Below are experts of layer 9 (counted from 0) of a mixture-of-experts language model. Rows are named router (the router's row for the expert), gate (a neuron's input weights, with its number), up (a neuron's input weights, with its number) and show model dimensions 0-223. Each number is 128 + 32 x the weight over its row's rms, rounded and kept within 0 to 255. Numbers have three digits each.
After each expert's rows: "comes after" lists some tokens at least twice as common just before its tokens as in all text. This comes from a sample of Wikipedia text that the model never trained on. Tokens count by the router's weight.

# expert 11
router:132157158131138132183154163135166115156164101151167106090126145103149093098149095146127107147115132124209138111138153133068120139134133152193148108098130107143126071171091174128113175175114135152090135099097095161145134102154155125120145099147168140152164134113157122155119075136095072088144134072132100195175154091149150094116103066054060084185162100126091109130123070088175120168165133098117145087143157080172100063134095094146158135175127154129146080081142104081051143099150132071131141161118232052090114132139175154164110093120173099205149102136100175091105130127123116113088149128191120148160149122097148155096158109138092136132099144115164108134120152152078110081123
gate0:084138100135148166144125137102124067085162212145099095114161140135197144135153125129157125106129148188167159115085135156133165139126168134147140139086154127083095132164121062131144112068121094082173110113122133163134113039147114214078128080138198077076093135113115124113090096120089147116139099134123107112141074165154130121069141112125134118182103107165169166157159088158047139119150131157135184145142137119080143139115163106164135129090146153118086121103147154173109195148109163137155051162144151087163094143115142058121131172124138135128131093116087182079107164096096061060081129131085140124193110124176076130128137145127152107162107115181119135108055103141119143119095
up0:098131178093177175125167082107067119112110134112092150179100119146116121143155130150128148166172100100104158157178097084145089122110144118140162142138129129107075178164131102082127139112037090155143106091071140147126135063142146114105146106157127096103140166083161183171144140129135060139107220138112091133119142089129073103180139125180151127172130167153096110097155145111169147179159108120080113123151125142122149140104147170121178176117216168125163141181162163114134166100088100132139221102131035169111157080137080110151157175164126171086137144133095076074106105161126145168132164169087141170089157107136103098171109177128104103107126122145134161119133135149098108176117
comes after: " \"", " (", "-", ":", " and", " a"

# expert 43
router:129155139175114131182116115128195081140181134168144083126129137171093178138150110099121107174116175109142124120162130106132178102219097129127101130155144156164118116183096119169133156152084120158116149099113112152146086129132142133085148106165153120165155118100154159122140150130164077146117138054135097179157116146139117133077126130062080122179122116103132101211128076088141072184139186116110154120160080117167093121085119139127176124121158220124137119109184144129100119149179135135064173153120190072131107141136211154170122110122166141200116105121141210076153091117123135122132158143160123156130132127091187117077171193088087144157104113096133136107100151127091083074131
gate1:094168160169139114117118121093149145089097049162125110149122131109088137163165108080102115177095155147118129225128119155072156103189129135094118085142142146134113127176173155110097135144203170131151112147094090127111154069101153153160106184136109131200156104095117100177095145119112097140153057098157116133131131127114109161137107127156179172172124140146082136114113117130061123123063099121060164159132156165102120119126115142113158111096140107128159121131101128152070084166076144179127081099074129099093121057135168107131132206139122119184078150107164058087143166100196129105080135089094110111104091104150098078112120201156137076135152132142159161088100117125106083161118
up1:120150124160113119111087152138074136180159171095119138172145099117119070122106150130098144125094159075101143080139161107156090149166136105073160188126082092156155144095095117064140096103116085067108185181122104101099165083126070078096132086076065172046128080138142093147150115111089137107125069122151135132076113142137138040123133060058122129124128135191147087147207111112146112166118083119176118128139114174119131137118124107125104146103054115109114187159111083132112172143181120074101082123109106109091143138102175178109145141185125146156083103129130150135087152125170154127120103158112151100158170156107147168161182122134159156134182136094124143145130086137085097177102
comes after: " the", "–", "'s", " his", " first", " a"

# expert 34
router:128116130177132108163168130161163105180154145171115100141133145170129107104140115109129140115140137135208156161113153220121137128155144166107147160138158109108159153111128114157097155176076113113128156128149127151150120124167140113091110154182149149118193126108145129144161119116105109117157154049139097203125136127118131111048098140096098140158156121109150084124116123080155127147174161065102115049151086087174073106141150141173115147168182119066123191129150060066096130170194080129092208131096164154108078108152216108119138095160208070129131114133092118109103130156129048107073100152184098105146141172124173138125108134130123113133138114164122116144150131141117075104172
gate0:109116122140115127142133161106137132203113119171109092188105060085019112068163125116117160100169170104105109151147142148118108092131125148115104165134108080115165093100123129172146193137124172131094149167168135096122154077152066120164120158184163135146165145086099113140164060081128108154175092087166146169135109157112118125075110127135156125173114149130084122098131079084118105120156149062138138109071138163062162121142116149174117113109181183145117077093132136105120205110107127103105102174075132162052170104110131151100151136122158126084138163193068169119085138142121081197096085132112112151155116116155148097142143110100072158113123180080147138130135146099122103081092
up0:134098125148148093149107142050060139107102160125132120133148146145087123117078133149098185102139134141104116146174145083121098132095077157124086210129119104090186134117108110140100112120149136114124122109099112020147115084115086138189102155083148145100113180111142098190120087102143122129126111123115120180109142150154162061116167116112137210144103096176125110198090125124186176146141166182140162166096140179105157110107128191134134161080159160122145111143193117108122116158157139058111093132165139089084137125115105126172118089149171125105121160090065098128121141138128149157104100175127095122122140084067144111142089151079094125113104153051094204134140166068105129054115
comes after: " (", ",", "–", " in", ".", ":"

# expert 1
router:108122172120110126158141120158112180151117114152146109097130124180132160097144148180113126162144147057129166162145149143098138148159110053110151083101153129134193180143087123164148120156065165175116132107143111159155132113206179098111067127131164147168145153150114161145157121165102125077137123083162104106187097149122151142071071145066081118236095126101131099154153080149158017154148145120155181070127125141177114117127132144135139120148130141083150146121166109035094121139138151134068167111125167110094141157150148124128147148090181092198138123200175134120113119140128103073158074162149144125117082146110112158139149143092102137156092112137108115094141117156103101062152
gate1:084114166091159089113129111153088113115090130165094056119108109102100113221168127099080159145127167090094061144141054116099113129131123146161109153107148096186103104084124108107129081043102159140083166118071141147156125166176181120110033115105154157108114102129070141137081113150164158148141110157215113127117095125152090085109169159104142111124109112108156150122128152161148162161129115128080102134104155124137149102138074118093095090097164202195117155076138079140155067108141143151121154104127121194115111103180148134109118158106132133115113161106187122110162058146113098092155083115147108115195138155101144117122144127139117157153099161133125114111166083067112116204151
up1:126112103093135100130118111150094102128102159101137146185116114121144133113253096100073163127107125089124100179108081123130187123146150134115121160109134076095095125092148097118150067089091127144121108147121185107149168115130131131109066121101139169089097150134133171162080166113083189102121165108128156085128122143145114108101141166045129126080034141091147096136109119107124131138140156093170124149131110126181111112152123141089092122122169205136101130104073094147128069082103070112095116151082149197147125122133102099139200089110147169117140174111125104146134067111144085161189045140123123139139060139094107152154144132087140135132072117125168095100171089059138151190126
comes after: "\n", " ", ")", "\n ", " Born", "%"

# expert 0
router:144137128169117126167124125123159130141146153134144094093150118190131147101160098127090120185141140112105176154127148164092142152199156137118154113139138132122144119162056133180147178114107092132131112122187129117131103066174120119133134142142189158164119090123131116110134102131109126102098085073112101167132114150078158080040094120085099106141165150121115127165120079110170104169166171066140127108117083127186103092161138131145151226142153130073111127157159109155132120138127120066100151070100152148079094124171200169132124124123180071201126142157085153087147071124127073094087105128173160114116116154109210149124116118043131165086112108155092125063171121133095090072160
gate0:146103110108065160189102155137091155128139122150141101074205177212172055135105096112108174128147168110118170114105195106111131153153131115080179147145106146123178109177142141196122073099092101129145192146157145120119179130099130074112126160086181139174112068131102085180102145100169072155137121108145113148136116108105093126132118153121149110144150142101146188224130073115110126087166164147119145147121116109121127141145119093129129224161125150125116115111150121191156159130079169093103091121116130093126128156115120119164126097124135127118127104153087144153151115148074062078084053110118133165101125195107096116138088127088113070129135077184089134132134109179155118100090
up0:143031110119154092143146157138082099079087100108087102137174122150129136134127115088084152093107167119143128089109099176093175067168111132088133162143155176064176137156174155164143138190115136190096127180069149124060106165145165118150160148111152122170107075105162141169104160118115132117170169161105148161113193084096132149148116116173130098123121137131157123192162105125092140149179072137173166058092152130156151144179156146102108129174114175170134121113077159127088097168118077175142108130125126134165116135140138163069111084110132143101151142066107189146111069139120135175197151093121119160095169112118124135147117102109113118106114105108106041131103125173149189095093
comes after: " |", "–", ".", " (", ":", " 6"

# expert 25
router:132132151171128105154079124113149145134133092147163160092135170129173106076157161143101136166145115115202123144106121169136200107140165144161168208095103127176151137173124131115158153129092090124164145113162139094149098109135128137134128120148147104124143143155104143132132146101149106117153193053073125113165185148135145067082105129085109071206163112126145109173141063123129085123119108056133139094132141125140083097079162083138127195155180132125110185087145093067078124144195146149057165149090172097118110123128186134195127145063116147174091124215129179132172147118111097090093136130111130150141078144102168150107145087130098164145085094120139089162119111141170097174146
gate2:125085097156096127179153149113234183136129113129137071102120106117137148122101126107148136133070185113127198128147160123139143156138176165120130113084098108088152116144086128168124064078105123166142141140091080163185152094142133111093153204148127103109141115114101145127106098151103135138110127111080171092073147107159130145174141173115058140140111095138131153157057118157141116131112124084160154147096118136108138134167121105154129119106137171182118134130167104175153180072151148096146137188086126147180053126142157096163126097080107057164133096159204138092089175087115128180070138121139156167141150115124164187107159118090063088114062094067152112104087155114144127087154
up2:056111132063115109113180138148091120103124140136093142078094089135142161113167122148113114107096131060126112108133175155138097151098117157148172092132075035149106137147143110149109173132131141121082148092113217144123166126155080093157137144093010126075148079121141106128113143172085148153121138186140118128138154148169144157116130143130138055152175152169111101042100130140135121160033122110138118090136129144118140103093161085100155170129187139174089173150133121151178151086099183073112143133093129200130121073069161090129145120099152149161156090127140145044124118135115124134136107144081120119138153094153101114100194068139132118155137104145109093093133135110097090141156
comes after: " to", " was", " he", " and", " who", " also"

# expert 24
router:097100147157094109166129159173100108079154135154125151076137139138143106137142121113105101104140112098180139127136160163138149135159094140149111118099083137123119101189077157156121199118134118122119131099111136206154127109143165106150152102167142142161157158122071127139117100129132106088129164045137136203125155138108091141075089088056097080173097116125139123138094105120142082188165153026141176078111146145140114105136129110163134165181179134127144159141122133063104120124131151086063141127156156138093118163161164169124151135084120108193090086138135124124127153139127117085134072165123097117089128182086197231082154139132054129158112091146174095078128119146070106072080
gate1:128121084115140135195104119107120161100170108070139142046136125138128133158170117098143054144126100080171134110180115150151142125121123131121062067137138145081098095180142137126088107068099187093087168084168106172109130126143100111125191126137089120154064146156121146172197097107135118131109101120106152098115115170162130154091150115115115133166153120087163172082155112196095118173133157116131161156104099157085182145158090119086128124099218189118173145100131131139149103178160138112168165100093123052137128097145124066187144127077154093133163147119159085136103139093098127114184113155131088144132136194184140147099218102151177131107132116140115099111107160096076145113144
up1:077159158169158161134186151161098140123137180186111091125155156171173086133146122131196156144128220138116111119122129082091095119133140141136156142080169127076125190148146155189153133194126044144142109145144165125136131116113121194123148076160157104152160120145127117081147150169104171110131136097093041112131100145141151075144098144124117081123137146145142119131111198091109110186152116123114156155095152069122155136139141157120083115161088087074090144133182172150181118095084116073144117169139125145086193146115118176148150139092125142153067139109157127113115120117113116164110095140181122101100138154154112090136050129153140161104179104064165122152143149168237107121137
comes after: " a", " ", "-", " \"", " an", " his"

# expert 30
router:113167165160128127155146122179168184162130132165160129098111147188122124134141149184106098155141123106138183098144134187114184187166126128130120112131135127133202134156053140174141156187089161155115133081101132164116153147148171083100108131106126113152178178129107133148150100146112082098127143082143110143167084123105180102078152136081060113180090124094132098152129090149200034138155146085159197088128138190159126101084134112136173140136128148102186158137144090069099169143158105144089153104080207082093109111133131134104155142092122122207128088152175170088103105137117118084156080144128166126121113134149151163188145110117109140144068124118082139164147146127101110081176
gate7:108112158103110146113136141143103098135107083158125047133104081145097148131111167124076170174191091079160172088085107164156177157170127131102115134072103173094159189106140111177110093151081117128115111139108122113080141111167138113118181117187086102161104133171058148108125179092110126114103129061163131087093115155073157135189129103104152157119177164094149108195065125142160168165115167126122157064175096154156121086100063129142132107125099137109144158123084079170116121139118031078152138163137184127146140119104114161166100084157136137135136158133127128113081073150114069052151093145136182134103140079177153146130124129153128133158147064140103125146177107112105101131144
up7:114158115102133122105096120085174123098127104128127082176146141149061105105109126151084110138109107187149082104141184082112148124107125118106122066118191133115161060128135187069143184097167107193147164170071150116116137091135124130170116161099121110109170097101168157133137095113115162107137159150099118140163103132100114111166151172088131116128099131157129100090145116045077088077128090091078168127099156148138096083105163155134179116175153088101135117161071174136172122090146127163099051136126141142079132042121112082073124109160136125168145159147117095141175129040191181159133159122103136164120164090107123161151123148146159166145114210135122134105097203134110132114086
comes after: "\n", " University", " such", " Born", " Location", " Kingdom"

# expert 29
router:119188173124137131153141132132148139176167084116136096129118167130135150112115140141137132167153146200142145152120140114083126079156111110153125146068113100134118127141103145153154135120085123165132103075156105134195125132148171124121090138142190141133182160103115164120138136150115096091126112054121127132195091145124170129048113136066101048138118089113101124143106102130166091166186152104175160101147135120102093129155072091084181181182136109110154145105163133104068137142133114127117167112139183090090116103211204144091070142150148125150134093133115181129165146156145153130087152152180148114142173158161196110127122160076113155136070076190100101042096114115098053108169
gate1:124138232128166078134141171115098114140148085128115158155114164080130121074144115168127147115140122185144179162098114101110151146129139096143136173099126152122124100160166145160168174087116120182074145118100156111219141099115155146239160136135114129066140149098134126141171100070137105174106128082128130148155104125148116111165162042110122127096150120185099140130107154093091102112121123100182182144169166151095116129178058151117149179182119077166117130114151145095096166172157114080130126125150151085061124091145148223156125099151094148143107094127104155164084147148151095127101146151140151169179152143144139165105088118173184163119140102111169100104152121131070118074133
up1:075118220162061096140128099152134162096135097177162044154122167090133198163141145151096135149131175122142150168127094131150159161103133159135156080168150129088173125138144114134131107132118148174121167166153103084136166087099132152121084154115088093121110131086096098106174071081153180104083124114148203184174112202107061116110085074130128115114142167093161131131139163129079120132101141147112144146114130108108148110147103161178080094105106121118122123161153153116140158128130075119107156095178163098119170103173139099103172075152160166145094064110131145110203129169170108168168114103082187089125126110155138160156120123102102126144163139112088198141175105090108106103195
comes after: " |", "|", "-", "==", " =", "==="

# expert 15
router:156134135122103153171125160200173087120138113114110097105105130131109167100152104164089124142153178154214149128139174166120198118160090122158144129081103139161095128168119147151120161170091133125167157133124168140103112125109136134079111119155101084130161220123136149106092117110103093094148126146102087123209093098149101129120054175102041092127111136095133081157136111146143090163102124093062166110125134149162104119144155061130104113140157138088105115124110117083108141168151117139071194127146169135089198159174224114128138092117197147148112128224152146146132137116140127099142101134148130135135068169132175149085137150049066145132107103128155130117093157124075100096140
gate1:149122076082051150142159187124162131181109123092087096120097109119112129157125133097128128106159133095149188098176128139121126155136119170108116111111128124117139119151175126152112092155069127055170078137137095092113123137146145143121152108077102109083103141122104123093181162113117119131116165139108168138118167100131125100178122174139110195097141150198134081206142046117134079107123153124124164133154059135110091134119161138169119146148143141146138128169106100104102163096127204151093153173076146163106101131137225148135199136132119126130160138180188117138077133094085120145088111094130135115105132133123143157104179132074100071223179170062137196154086077155109157108113
up1:093092160124083138107131166136163102136084119114194154098132139169168142144114074178144091073121163133092123158117124140125108203151163148171166093147144157122153150150097131059054128166042162143086152145118147117108106155111147120176078110162098088114096112128139112115130091117105113160123176141074166124101153128070132061158171084180145197126146146122175103137089111129194105164168158180132151148111086107081161117109131220153090176152137138120185114147090095149146137117159157110168178102069116134078111144095091164154121142061100157109160112158137072161077161136096106146100102080094151097116091165151132168093145119130103133096131182089172124152120112093135116110076
comes after: " the", ",", ".", " The", " that", "The"

# expert 41
router:141199154134133110130141153145129165142142140136131111144116105163071143102121159143118118151132128139147155164156175168101145143134149129134127109082155148126158176154105137155146168165072143203120101087095079145153126164162173113111072162107167140177137187139130160139193092128099096055097132069162109142160071139106129106024134176068102091161090141126105094114184118133150054142162190100176143152091164117149110125102129166132150186166196159114136123081101113108142149124133136143103135078087175101076079147141187101147146101094160093155161111146144211117146097135143119083120084161162132110114070170129164160133132134049108132194049128167123135111125118117133147113111
gate0:112125137117135105134144099157184105099177104110190069108150136156167117121120085136153141137109093181141143110103101127162201144148112105128079143139186155097160117135177099169148161151121142140109136151107104104142045116154158101129121114138156127109093145145090130156081186171125185105055091072150144128139118150117158109142085072200108132095125121146146134165080128216069175154161124116141111127097065150120089148072135129112111164123099144148167147140161121161181107149137156116133156082045142154112122083077137095117131144159089160088144122106198132082120050093153156130085115132118127177171153136123094108094122179070140113142095138059136170167126127174058077099179
up0:147165179134125150180120114063123132170114117168107162145156155130145196112151192167126133088154125112104163103066082127083174098071084148145113139141093160134113127085098102098192130135143113137138165153133116157119145143094083164189120128096097105175103152114210110104119114067135122145128151185149139150123128097126108123130153106146107099162187172130119137134156155145125108129076143085087155131109126162170165080145153157137146107129108129164130052127089129089100141143157136108153078178156114142188156179122174214108142126178158066107158161109071106137140146084120146121171166066146149131137159096153153160129077109052135134143153130233125164093163095076068128151081
comes after: "\n", "-", ":", "°", "′", ")"

# expert 21
router:104176118120111133198126157165134123170160155153171126127125137153100128128135138121114130137161146140172154139126160141126156108168122174133122105102155122177130114173107156145135170165092140099109139172138114125149115111155159106132109082168119163151108080165143113131134143092155034107169122058113079169112121073168111189126112103025119117152144105107097123185168101105150056161197110146081143077154124144109068070095118169126174150143148169099167146105124079126077174183120136101065194119160163081037129138134125105085143120151171079165130122154145183157111127090107096120114112149207107160135117175133168180098167168093079156106078114143120120102157169124093089130126
gate0:120148153094117167129118111079140063161091058082153108103095143103092112077114147185095171101098139138147176127151113110135144137112137145157149164145100151139113110181113154120113125098097145107106108175096148110121114168177126165104152121151116152113138136140128122182143103147147065134146131113129133187157101127133164142149160136128069187175197090176127186105173080116156124144166140080120057132206142136088137066131106182167086104160069178174157189158108115167091138093180149161147106217112118085091129206209111170144069194090124146166148109124109099112126158113095070129143098112134178126125145147127092153105117106082129155159097096147134102084103133169107097115155
up0:142128056119127095121146138136172149141098110099122131079148182135088195184162147141211150053139109121103154150126123172118112115154141130211075110170168141118177060078152112139123140150132120186130134141088114125044177133089129091194123071159124142166143134126136154116087145165120133113112176116164164129093140177177137141115117107160143070184077077117110151141129120116099179158081065189069107111116113112142064151109140153106081149128170092093175146137162174161144097108127120118172152078119154120140128144089103133104060081110112130158098133176114110152076116084158144098119147099139159182108162144180096182142109136148077136152123073122138167130140115178095135090131
comes after: " of", " the", " a", " in", " for", " to"

# expert 42
router:146181087122106093174160149138139170134162173163129079094098119162131161158131170093089137191151122129137117171121121159099161129146112166117134122130156123165136096158109152124134156162117144149145169177148126114094122121186153120131086093180154140109150136162130125157139148144133116108178118022148128165146095106165144140088167093104117100173125121101136158141134102142151093184161114150089160105117148141128118091090076172185173177135154141118175119142141105107072140157138182147088178049158110105079092151136142133102102146068159097116103110176136198121144150130119117108074086203219099138137117156129184150136149161000090171130071148146124158105080129162088143173136
gate1:115123131130107092149097179121122069142141144147128093186087112198214192121104151117121165111158133139134096136174117156165129144094115200150150148119163074119099174111102090145146156143110133078114152121120153143135129139110152175106104173175215153141094157151132098102098097124075158085155126104086167141110123097191086131122152148120167145146097136157131098077138154187098089192157155093086131108124067128077161101152129177107150156150164123147144118165099096129098111119105131123065179156146136111157050096119133133179116101126104078119140150127191157131139137140077154076132089164105069115120078142069197098087152165102115119118044109168132093140141097171183108178113
up1:156160146104120138186195080193151114069126102154110173112134183130136098099147091174159123160129075085133110185091084143132104128089126100131084126093046145135166122131135161122138144051097128136196161167101131115175117100060113160124081094143134096105133132143118185171103132142128098077123075070101142160126128122134104146119124151105165162134192128164106079174102114134135163073142143115082133146105159115167123130099089112049151086118126169104093126164158172107164113093154161204051154081145137146156082104138160192115094160112111090116159170118161143088127140114132154078103122112115061100132127100143117099177082121136155126062155136152092138112120156167099075100090
comes after: " of", " in", " the", " on", " with", " to"

# expert 36
router:130119154173120094149101132122157148132147111175163149135108145147178105084173142136100168131146153131193184166111067151119173103117177136170168174121132132174144134159100151130165137114085072164164138161118124076126062113156180133144114110079135134122102106173097082100152145109148130124171180100122077102113161167142168109069124118097132080156149110123141075158161084101157063156173121137132166089174114134144060113081145136128139184172189140076134194106164103082150145143196110127082155170085159113128143126150160121174151144113129154194100122215150187124161162146123132102099111099133126109124092174109181163078148146131115169138115060152090112120140153161157054153179
gate2:132146158137163112166139079166107118134108150110122146143117149122120186156131119123203162143118182210156157180174101080180110151093175153162100164068156097129143115160105122110175084092139088123067136132144069114154123143176147097115094086121107163112171149152115137117176153139138141160109107133107103150146144137118153141091111128184203133134118146175137136097210125163137108108132128121114142144126186098127171124162128135068095127157081056081159080075160168105090193107196132194154144124085192164113134181186174143121102144121110212073143159188128137161154155105127104157098127122132103142109127149179115135125136158191110156131147132095038159135150128162129148131109
up2:096051167178169111139141171139055079133128121161083101146129140082144067088073093086183084141095100116159079093125134145133131099105083140146121128113140151143173173101133133147094164184127169106134095106107142202126210112065147147131181044151165103079164123129194129139130114187167106076139151135115126151152131144122088136126131126153084104144152094061143120140061075137096126141128160092149176115174092125142123181096131116160175125140136120155118139115101155139115191138145116157124139126095100161160140148140138084146149183097198096194142133136145088126096114093072118171083132088106099149120151110150142138198113142150052087133147148071172123157108102130118152086103
comes after: " to", " was", " he", " and", " also", " were"

# expert 38
router:113145131108124070139142112194179175138131134118119100083128150166123129124162179146053149113136145105151131123092157168127134098148167158121140175129098119169115131124120142174069167190090121164163110142134119182115110146115168154134060131141129127157200157092102124117144135083121065068123173059116137200198166108120123127064082139094068125165147113082107108117143083125148132154174185086119164082164150122132098091130104157108172186142138160085064092141133107131114170192145168171175124102105168146135087129184136166164121139125153065163094127123178152126128099132120132113059119141166158135128112152117147177086162151071092102133087058170133125107151118118137083076175
gate1:112093121139122101121064177130078132200101136117095120106147204159090148143087150115118106097103129157134057136190066195100172193122144123102156080151164164179103104093117129163116109160121127116140127084117139101118126128163112182173139194146112136137087164146120100165176108113137116142124053070191115144093164076128129160141136107138087140153143171148110134164146103200175135171098127124082189125111140163173157153170070112145106150122158157126113134182172113130134149144171095120142142132153176130107084173152112136157102095131168133159092122087098110166118114096098110106122143104163136125252110157144102154127140142115102153132186085204127098141156131131050105088120
up1:123098104164215115147083166119162126119149096111096093176115172105111137097110107101127076158115065128141103092130151130148133134152121147127160130185111153137104159131138166103075104102139150176140163164193150158134136166143105124097174124145143076127148179145109141131079199170083115131118151114140170092150156108109145211100101150120110144189108143142183060174050145106084133151160104148155154100179094165091126136192109120101149119119071132146154138109147135072086078113126073095136045128120083119132084164077156106158113093109082131122162203109133153132138115084157128188152144184112044138114164079094101168083109105151152140123149119125131134067136167090165164109129
comes after: "\n", " |", ".", ")", "==", " ="

# expert 31
router:135120119119143096161163121123171145093132078189109078112121133104160138158203129137095144200208126154134139113131139167079175164146129129160128138119150106102119118141102157133068197170078106106148135103144144141103141156124109096127122091123149096094169173112156137189131097116081148091155160152134045140199074125115131184080104120106095080134126156073109074146094086149152104140152126063111175099131114173166114164127127117162145170189173172133163123120106083117104128167209126116108189157177200162091156119152175128132138149121140079204140159160155169148100135113141106098059094150197110161192093118145129140110157123104091127089098088110132152143140116132117108083148
gate1:140128114076096052195114103117080128144178174122125127113097134044167127179082082137139178123111158139160164144184182093146202153101141162135084134183098110117132121130103148096165121145121124084120080144155111105193139130093141151163147157101077136153114124124119116120158160148194114134132150151144083151104166146109131166153106103132156132078123130107138157105127169139112166107193130095146112111113109140165186117147191097141151119086161117177125156186119174089138130118101126148180099151140116112061130130090117210133138222150087161172098167153112155088153148186152074088184150171118095091152125081124099116125105140113132082102126168067090097098127122060158182135145
up1:083123080094162114135165090156077165154115096104098185141116190094176111154149138072120181133058154124108128151184039137181128231130132127106167148139135064105089179141132132139064127107144114162145140098120146141111122074123080099125164116112109081152144142083148095135135161132119137131156162180108151074114131109156159087156083151131156189088102177139109127133112175142073081121092136127095148128124149100133118150098092077165155134121147154102095130141094167080133174113105060127171115121132149112093123149115073088168046140120122167090091148137078098156092115158119133078193180121094051132134119139163095115124147122144127098078105134163110160116141134146058175124088
comes after: ",", " and", " it", " It", " which", " He"

# expert 9
router:104135081109112148153170105177146153160188083113135093118106132155134155117139134106116140144163149135091160115100148147112183103146141132148087167141164087127121131147086155153140167149070127165136117102166111160144094099166179112103079085124118166154200166114104129083143129075107137085134098030113111144205143131138135108034094087068059090128094093093091177135121115138120142167165151077127151101150130119153142137156082143090164152177178123087147129135198117098113108136097166167085153079132196109096129116168190157078119139145137090166106112165134141156186133111164148134049147168158118094147144119138149150117150133077085110132103094157140099086147141139128024094155
gate1:121117074103154131135131132096129141144142083179124089159078113114088159119124159158133086159176126164134165124093129137062168176088130100081078169094162080115077142114054153116164115102084173119143178149117127143174134130105106067114100124123076154120147163109163095136164157131158083134106103128112117114171178124082173082129113183190076122106078084134140145118189149108090074169153196126094134108138202148105134128121113122156141128243135132134135169168094127110149134119108138113128157100132175134167189143155165115164096137101116126098157132147070112070159144123144134134113181105178076119216137125083178145160144176087153137150122137189104085156179111134138101099121
up1:084146089089171133125148102093112081171132169179111171157101162128090187083188108155166098147105102134173095108148101157095191146170150127076068122089148024083104176108133136072097148110158141152113128146101155145213122088102149135095136149174090161126186178101142130064161110135182132132176122149128111137103134119089084107086083146123075085107111119131128098133136131093114123148123184128155143162119148116123154128117087131127162181190116142108063137146109094150099145105130171141112102145060154142153155101160116170156087103147122155135157136100082137066109138166161142109084124153172094120179086147088177144141112102087154141125128041158137074157134061091112131125092
comes after: " |", " ", "\n", " 0", " =", ";"

# expert 35
router:128140126160172100168143189171164113129179083175145108130102143112134169089177135142099138162139106145167164139131155140101147148139138094144167075084105116142134074177095193142065182095094145145114157068084141139134129081078176111121128107088142152133137137117158123167115073117117067119129108086106116118151130121122101129124100120142106088177189092117100095141109081091129103201155127130117126059198156204158119133108116147134138150141113163099144093085182156072090126164170114081092142196145170058111105127161179124138139096085180119173137076146082138080127091094112123101115095119167165080160123147136106158063146148105098159127091070142158107123146132106075049084127
gate2:132103108132109112095153148094113151107069138144135088129176099120095179121104123134155158158042133199158109093155090105110146097155146130159129148224092118132122117132145151095142141064181159150169117143111121113118164139136155121165113136104103109106087100149141132171133042138140172118162137125120106086050180167106173166156142112131218136051097150111140101097112188119097119152121154167178078137067101160072183203136115200104091099132108090122102147123115128132130107091141156145098094095123117196141111128119147122173142133158105156084132203126101125138093132181131160123104113198111098120103075151116144118169094109124095174110171160096114155195101109127149163074144
up2:173114150117153110137085120100135159110132111146113127112171153106126171120101095160142102063105156128171067194150089102136187076105166135115154126163103143107113115096103104151142126097182142111087090099120135079115153116070150135140095106104130134132109164116151142109149109114117186094128132125149161068131077150120176186142145123172164152108062143145167126145098119207118148102117163154129111126063066116087141190160142095096093067176085059138092167129154150155184085092168114115130115050099132213186126134068160106166071080150124123079128184070143133176114078124108117134119157174090135104113111138135140133193118118103104123114145202155119135128128103137176178179147
comes after: " |", ",", "-", " by", ":", " and"

# expert 39
router:122153115167122155168160127152160141118162119166120083118077142171170162122158144112085101150133131124123135137129135137126151113193153116127066093139148093128103141168096182185131144125074118146095111125118097184153094048152156114097062073122112165163175141120067124099138136094092133082103116087175086142169116096112153136051100116080068141125104132071104140170122102090126084162152146106189151086156092129203166155078112158108201137137132192130152125113198075127162101110159160140070172083130184085087159176152163136113132168081142100164075135175129173124174112134133162153099133175145136108119117116123122125095148104094055125112070106152097104119146183138153095110153
gate1:161154140153084113149133163164146177111082118158158156113173153131093104156125160085135115069150126146106060106134109138129109127060106126157111103162119083093113143158095097105075077151092146162188084118151139144150144123117079110093095182145146117106198128090127155148157136124131172160105125109128122157150127119165160116082107129125078119109154143147125108072164130114150146182107127165147159106089075169118125141123130154078189082086183150119132079127105123176088086118153172151163183121186213095089135092116177123144111146116073125112130134222110204053105176088117159127091096088120136092145094157171115092149129106097094086142136162100169185094143160147086125166201
up1:113104124133107131152119075170149147129184145171109127184101168116120104128162143045085054142128112187096140146147145123140183113145147125168175142108146191132125186117105059205149111149101170116209130146077141125127152139119165166146145163164087183176143137159078128193079102125130072119107156116137122142132137177147166132162162082126122153097178098165155159090140181124072164085082075109116155148103123098119114143079198142079107106102147096097153170109162199139135143108131143139171145065140140110136140061144091078103100136136155154111091101181191130115189165139152136119150147113085145120160146114114123146119150159061151146135148068108109130112137103127071144169096
comes after: "\n", " 0", " ", " 1", ")", " 2"

# expert 28
router:123165131173151112182141144173159069150170132185104090150138123170098171141140115140029164206198137130144144168104127148093181121178119106104136118110143087130167092157111163167108142127080147089135143073139160128118108132152171090122094150084150181149111088130121134102141124115102067077148192067146090124126124128133147150125077146087130097143196103133125103102096106125151066174163143120114166065157130175119084133074112132146177147108156184127121126142158071081066166112131113130111182123129168124120114092163237139115157143131158144139141078127140159101093125159101085076091099083176090150136054193117141161119114145110091111153136127122100127131128149093157090159138
gate0:169130151169174119083135135128144109124124089103101149151113111131178127117121174176120167139122169133143102120093156158153155111131168144169203110138110089132151180099128137179115129158163098119077119146145208107090157209153209081166134171123168133082124114115156120120104143111146201150180099073152147144157103116153128099175086131106143160147120125102126080096156096118102129142159085158141160160143089150099123112131151101112083183067168128156161040061093139086116114103111134076123169127152158074142158124105129149178120087125145127103103146151155140157127097120109134163154133155095127153124082104145149188146121184151060132171152096056092108187077199085167197137097
up0:173126149186164108106144150116074125126134142128090108217151176141125125114113174070126120149109129152101160182139138117114116139108196163133140136098077110119177145140097155159129206168160126100135128153135184110117163195156163104147165155125153151102160080123121121103093114096119153152154095070087140110136104159058148143174117174138145222133118137102056104112154085092113117142179086157127126133140135152081140106106139125171067143148143157109155042118118119167205119132123115141123174149177150077161130121147105195161154129169113114124123136166155129184095099108133172144091131119114139158142109165117162142076071143097083086108178163095084172102064159133117145219116
comes after: " the", " in", " of", ",", " New", " United"